config.toml
n_experts = 256
experts_per_token = 8
d_expert = 32
router_score = "softmax"
normalize_top_k = false
routed_scale = 12.7
lr_router = 0.00187
norm = "rmsnorm"
norm_place = "pre"
positions = "rope"
rope_base = 10000.0
attn_scale = 0.125
parallel_block = false
init_std_up = 0.0794
init_std_down = 0.0794
Below are experts of layer 6 (counted from 0) of a mixture-of-experts language model. Rows are named router (the router's row for the expert), up (a neuron's input weights, with its number) and show model dimensions 0-127. Each number is 128 + 32 x the weight over its row's rms, rounded and kept within 0 to 255. Numbers have three digits each.
Before each expert's rows: "comes after" lists some tokens at least twice as common just before its tokens as in all text. This comes from a sample of Wikipedia text that the model never trained on. Tokens count by the router's weight.

# expert 84
comes after: "\n", " |\n", " United", ":", ")", ")\n"
router:149101096180125154114152131164148106164070105078105155083152106103080087110086145095153098092117165145181161183156121142146110166147156144147179089136137114124096177103167175117168089090166091175153153130158102157087103153097121186141146086167096136180149066090098139092174102163162104161118098132162108139152120096084158175110157177095081157122146185161093125137096175142161089093123
up0:103105188112110147099151087167154092102104050136164195097180150062118133142120130120070126090131064073110130173096158109110093120153118136171173068102086129212146151123106140116139086141166109132123138182114136173160167127160158146133117105181086140137139134105100097098098133152164125085080145141123106180163154146142145127118185136113184087161153132193109125120122085176131104162175
up1:139103118087086175146131118114095163173142095085131183135135143138223112137118141107058061155149140104149149108126158095116195122163111108112131136160188105102118107057151175108136142110121144188147156088150059133123177119141126145176133142160190161141122171112115169083126106084114090120079146130124109101067127157127133127156196133116121143096107124176063120100099110158057128088154
up2:128057122152160178159182109172168168151133088112117175108111088060091110142113151127162105114137186164148157163178124127163145108160146163104076127117155117113119129097142128080143126175114148137147187134134173079141118147088105185169169114150057178108160091103069145165142153139101169170129129121111132178155131059112063143085123098122101109090126158131144112227097149141135133114127
up3:113064102140159141126207134091140116158041105135185077184110102053117101121132142115172200158082141135155080089153161099175141069150130075071161202183090063170111131078116146155114074141141109209103147151131112120086123149112110112140123112121093149155161183134126146127146139153152153127107128138125112105167087123149147167095124097134086148113142138148129136153143133146124152143102
up4:162143143067136183105151183184102104144103126155171164118120145077108094162127107138172088036163122124130161101180075179074136134143130109075138187093125114146156122180166076159107183138090102126194162096126120148101110124152114108140113155213118081126099145149108137161160134127082097080169135128148104140163143122078141147149155117110149121073129197110102124129076162115162110147141
up5:056152116119052203103119149141119082224137158133152153108113102121162148111122120097111126118116137135104144140109064188150133133157102156157092140096113150109124147129128139134148182123153125143104111159099093166107102108126139222100167126110054174118058121145109173197112123113180155129157104152115149103118133147088133122119157181074054119117144128095117094163110090175178127178128
up6:092084092117078094169125169117189114192151116117162152133157106078141158126104146096165128153104128089163211105129073150177166117140054182164115137119107159123095101114103153158126115174141113076138106134105112126114170154105055200120185127159110107136208154142124148151112125138074143130133138145159188148125131080096178136140150138097130156153163169200100097151088143155125123114093
up7:125115188138152177085153095127130117128112085120130114131141121116156148134109153147137117077090117156113211071095116150148131172159135124127125116096134128168133194091142161115094129061142102110095109148123079176119151122114179145115156052116132110154137116144122174139178127137181107205198113098193068146154119063085145059107083151124097151162125162135085172133079087114094122094091
up8:143095150102133119129089203150139144100150118076162172173075088087182145098105124099133130129069121183152145111141139153108179080174064147165160145106130155136175143113174150133100084106133138197165137139115102120109163180144159107163060122079079138134143160155105162104094140142175126090132050156116137110137118192105167154098139124172136195152151130199102116141125112154137147089097
up9:148155134135098133132103087111177126112181098056141037132100119140086137152128203106140103154140170125181160128165125175154137181134112074151170112169149077124122095128144191086104143196143143168158168115117186115136103138119119127151113112170069099149139121113141172091147126143193152159129112144194123148102155236122150136125139128084182177123123149177154119105129156146103130133136
up10:120070170130070118145166122089088118117117069151086142175155164101130107114164093115165122108089137127080132157151106112158134143176143109147065105154103143148136175088178215138146108091120137088164107127207144136111102156026135164046161154118137196136121131120084128119114116119137119138119074125153109150109156115155145169112130100154160156069156182092097128126103118157187154150151
up11:125158140212099131107154070163156117151166092108138118127130189114109152129193182133189062119086128159200134156070116137148124085124092128117193085114133122159106159161110151117169115138111125111098167152133112136089118137165159146190135084139149162146166098123023126125176084163183120155135127123124109090149102115120092129169143179127093096146156137155075072131073131097137137137105
up12:128101150141145099125144144131124125125139137123118136129117113124124110130125143141124135099074162108147133145145104156132139123139122140118135161135125127145095102131156154148132107149155140112132168025062123120102086123119149116118219145142115085174131103132114112146055194132092138090146150088141078191127034084091144171045081137119105175045125102133164189095141093204168192098089
up13:054107091177162174062104144098133104129159123124084083099104109112140094142131068100165121150121099146159039069098111166138140083166153124152155132140095120115134140171115137133109092117119153203080072177128187146066142099162051129101135130118137168179171140080155125110121105113116124129089112149183131112072113108081111115106110142114159105181141106144106127101127194140118167140172
up14:130087131128072169150121113094136087164108096147127188098165138143124124091077123104086104125167157123168126154071163159134134145120140133164143158156155130167089143105170143097223075120143134109099125145068128167165099137095105202143076057118132143169119179133094148134132147141105077192092130111116130132115114062108148081130157107154113148186142138187104135152087100185152189136177
up15:090126118076114146083131104155127129175132115110103148122156143091155090102122150085178129134118126142131080116148058195150122100141171070158076117129155111125099139135145216092165118086199171130107158138144140217106143130107150188153104142121069104140118120093013135138127127150079103170102072080162114149159127116128141132134109171131145111145148081116107091119154145146058132151109

# expert 3
comes after: " the", " a", " in", "-", " The", "20"
router:126091101165128155104151129173152108165082089083098153089152100097075088114095127099157094091120171144188157171141106153145111164153150139145178091132130111126099177094161179116170096095165092184149155131169122167085110156095116173141150095173099138172162059097100145102184106176155108162107102144163106155157121100089172166099163167102085154129162184158079118140096156142167094093135
up0:125115156064109068152134092121140092121129102078118117122210118070105124117146114104120086130097112077207140108140159111152168145144152154109167145175138191079123092129174104113159118116141083137184152109121118119115136134103096155104121059165126148167121101091129145062158152166066152173154181167150133077128092140146060138166175167094099159106092157138096075158110152099175120110104
up1:153082110139171091106151107152118132146146127125095102129163119181151184120127057115128169116133142224166100178106078161166124132150091068142152127116150074145116138104166153101107162088105182172152133148135147075118131107124133157160141100120076157099151131138193101188085145143205125211099093124054126064137088078116145124119116151123121185140171162135125091118131117091116141132132
up2:132109123153118127172160095112142101131120163088144131088102160121159082065157098112157095143110084098156054112158115104097147128142080132126132125109117100127072097111192081115165119168143094196177140088126055137136132120126133118133131162153105103124129115126118154082162126141096078097066089173148134092155176112123101096127209056143131124165166105215181133128146109158145198135084
up3:134100091052083137156109111199191156118093128122136142100136132092072104171120120105115170103134133137092102125174094086139122134104105075091108144143101082116082139102126115114114120050159123164143140131135143097155038100169123156130139148126082140143109168136161143145103158170082132115118176163173128124177160067083073084165170156124092073112096056165103108160077137144165133120117
up4:145155118141150103123127104141107145221116148077115194131116124192170131118140120165178080137163152131117101182130143140160186109147187151165110112078138181118134072148164198115120108147162157102159166131094174122061128136113114117123134089143094104155127127136124160154106239154171154092062109160114181102111155118164117125133125151131090146101105182113164154132129110174161125068148
up5:083078121171148062104165142156160129167155135142140173171095164144101142161160099145159081113083123138144094133167081143128108140120095144163134095110132085132085163133194098168107093105119168117098086167093046140099096149076115146131091116137117158175126184126178111144110110129106090138128047141149088129162140160149161106174093169106058143155152110152092106119107108077147138043151
up6:147168133139104143157191054131140107147156141150084203068126152161166167185110101109170077158145145162110182127145136117098112151160130206160190105091122201110117110140172093169132080107139168145123105132109101157096140175073203138125103094159087125178073160139162175172113091139143101121150105151119102119159181110103093153116107152116089139139092126157140152131121103129167162141155
up7:148130103168110147139129101096099117136089115092155210162114128123151112067131135125123092119138143137107101153097129132132158127147199135155162057115147168142149124137130139137125095121142122082195145086187063121059096092155098102151123101135077094100135145108092078134195121134123112162182075097203101121054142132154128164140078104109090081178155168112151101070121107095173144121178
up8:130088064138153161082097149185150141133112098101124085089108090099110104088167098119128107086092143179144122172151192180152134123173095106145215162118141142092128133113155136091142092111113080133111152065122084080143119196112126164127184167106065102174119098072127140083125056125136111149101139094126135105115078086094169146061169114109113100143152132173104141158107105101141094139114
up9:099095125102146147100119155118129030126149124110120162125149158107132147163081128104159117130149116153106142150114130080202152053188196121071147080095196137078108121121172136164136080124111138118169155112134104106165100105121081199120148136174082132108102111164119127162184112126124119132119075078117172110121143076064138119141145119159082127089149135115094032179105139128124122103109
up10:120132093154108142075106134191146129093156132137154139169084165093213088132124108117115124099123125162145132142093155157141087168148157103133101156132121127105069148070149208159083138108104113194077173114118144030074110162116117192128142161086168103172095132138162130185126094116135100165131103172139124109080137104110107137155119168084160225129108130150131167113152136139113121092149
up11:139147131132080097141125103131123098120202127086088059103098065101105076083067172135179142129132171122140097083108091112140181116185082105171131125159089066168153133145174110104147075114114165197153232122133110147111091145142163156122146089120081123139132147145096141110102166082149127146150112153107153179163149143162114119123089119121134167132111124102085094184112152144174092160143
up12:145083113108091125101109118191124068125147152103109133107111131100145098159153148078159211159122156151142079098116104162155120156190142144115180141136095155138045202104165158148125080159153114108181154186142089154082158084121058163125123145120092138134129149126150160101093120123129134166160098145188093179084123136095095138093106114088080096105070149178159091161112160150151132111098
up13:167171134124127120096120162104124124173094123079110148076133109107197151116150145169162074153141152138184168130110142142167164113158087091112095133094153140139117151072149162120102076137144140120130137134162097118115108075100140158120143136087005155144156132108053138167146139110115128131128053132135150124123118102112123095126161083116161145113155117188139119106195076154057124228130
up14:098099163137095111118149151113133090181152121133114140135115162110131060161139103176153107102069163112134130125105122136172160131114189128135148112138098147126091130105173083118108135115164122178122102132159139170046109157158135128124158143107087117105167132177205176141139132125081111109168056156217109104084156085122074116185122132127100176108169183166073126119111067153179140073107
up15:169065091140157144120173084134145122192121127150140106086126142153095087141126115088160114074107091127097089201105182162135098149136108129144181178172103106095174201191128158129178081130166133129156163112095140194072146144113139105125094161140123157128162144128142109100207154131161108104140120120163124101110142046077111125097188136108135047111139118146105147138123159101121128115175

# expert 29
comes after: " |\n", "\n", ")\n", ".\n", "|\n", ";"
router:130097100165125158100160121166152095163078085079103146090143097095092084112089164084159097095123148146182166175143112144152111169143149140149177091134133107133099174096166183118165093084170103179151157127156114168088108161098122178118148085172096137181157071105103155099187098172141108163119098147174105154163124090084145175104156166094083149125140171161085122151104172139170084112135
up1:185086129136084204180150188129119112119070101156177100062133118122096173114118161137174143114096155106120088143103195131161054160132127143167167084138102104103093181121091138154145120140107154163128121102174137183124085129134172112097096152088145127157178141105135126137077170134166144120130094088117138169126147101108156202128154137072148176142149104155146078156085114129072128076091
up2:073102137054118141155127165106087078160156056114128127112108176109098163165149089175075099098134087198132097165154138119162145129170117125123136122106103111176133158092153155131163126096163154098170117070148112098095087158132104093167140097182120092183134181130086133166086145104136133100136092143125172132089139069117104081136121182197129104134151158200110088118134147194116140102141
up3:130098137163110104120071208198142107138124120111113152120134132126178147127138126116164110178194134116140179125195082174127180061117140125135164054158131155144074120131213144119151131147160150163130150146162117160102109169141135188113134145056082140176113169107129092142121141140147095213075118091153121140127100119126115203119140155148144172173178107132099132152095135120170121150127
up4:108175143109109116061120109143149074111102120041134154103113155196138138165154129145110118148062123113161095142113127126136152113133106145107193130157144122156093169093147170144097083147149131166151098112113168146065123184147121172096133140185147075142110141133123126145173162137139074162099109131079103129145108166054118145145125119176103161152174207136046081150167169164149113178104
up5:135091086156155128095070094136094106171113144090092136163169133116145108149050145118118152107156149127130075138118153124169145124109157139100113086108102147181120097067207101125181121104096132171162105154134100060131105126128138121121148183191108138191137147171138111145145160113093125157139186122145179148122114125159150164085226218158115122139149136182144105075099128156154111119172
up6:064108142107089088112128225164142118145164168084132143135125151135091162173125140114124176118066179113158097124172160157143161190149109138128120083137144139185080117166147162112121069037137153133147128144197118122125129155093162150188148149122125115117207153160151128141109146166101072082180106154126133150154101139131120102132128145100070105173133140190158104107110132160144154082158
up7:175169128144126184127133146146102129161123101055086135147122125105145156172136049110130055137103088114129139149137067084147128150156111085130146101156063113070072076070190166091154109068163099146139111104106110136134125110156171129105127083127111127135132174111116116084128099121152136141125107146152181103174140057127140117107194091090102140126147183172079108191102170133146172103137
up8:141077132083177137138108226149113125191103104084150128127176134071076129091127136120091094108141120168119153162096174097165151096074117183146190093115120179147111109178138179130117161109093146144159135169169148134108091087154095085132143139135064129208144136124099129160181102070132092100126113158138124132140153131095167193167149148101108140130125132143130111081144151201094149094128
up9:137075106108111108105099166124156153159095126100131156130126123144150153132143147120132129116145112123150182217143117048115128163163138142090106104152052130144104109125166155127085091134185141121193108104125151153107107187097100124170086158122134087093157179052080132104154125133064111187118096114149116204114124150076144150146176158102096197065103128104123140152055160147130157119121
up10:109148073185168107094136111170155142205107097099196101073111120074101130147133117107181171146115087118112152142172163159159088136145137152151116117178113073189109216145172124097185127145182122153110207126120120180061063178130167173099101118116113132137161117119171113098118110149116102140163120129130127122103141106119165167058133149133158119120136141141055105126155127137114119132134
up11:108133109079106151158113135140161073192104109183100180147113137112121114132099103113129079108121107146154143114191138115193178125148182127127145094145080127101084148141124180088137087141088122097135138105175062126117109112103137133127183095127076030181137152140052135133149127156132131131165109092125118153093070117162131137163172167119128168088208176072119111157170139127096121134178
up12:119097137176128202112120189128169075149124113091125087127150143126162120103131093145153122088073113124217155135086089124117116120109123132094100123127108095128105175138171151143045118132136097122096158096123117102118115159097106182105167079136124099110141151164122174139089156120122097188109149154208157049161110129112125113140084211113157121146150093209078140146154174107124096148161
up13:119175137146154152142086108211179129141054093070092137139076120092110144173118125051186079146108162137099106143150118131150108127144109126102153124132129156112052172151177174124156145124100141134149167099146102101105117186106116147097110099116098162141140143034143101119090132105160159137088092187166126126165107131102198135119144102125155140142176145204127094097103135080099081119131
up14:078061112206121117153124106071147092132113099104164153111113124124123104103149117060093137059098159168108152137121120133138142115106200091130183106088063116114125112111139129112138144077161095135145100091152147150151112102068182170133175146175048112120106157104102148129121116173167158162131095170192109102135162092137124120143117121156092107101153123130138126129013147170126113082107
up15:163089198159128121110098171179135109146142179161159135124075141161054110164096107136124085118173132136100085117090146135137129148132097139111180066140124132180103125138109165111140167125070135164128098168106089059158141126117110137139147094150138122132140113149158106185054143097158103164141093115088109159128142108114161134167105183163121209117169106105064109136142165117149104023101
up16:165122123145118129099163130129172083176103109071133173191153082156125162077122173098172137144099167166183113174137086122110116088136181132097155138088150117171145122103138157136170084106134120130142168114118061173109154155156165119123159082143142125148156109133109128104166144083221104190115105080133144114098080156091095103133116199138155170089139151137156094087117088145143214114146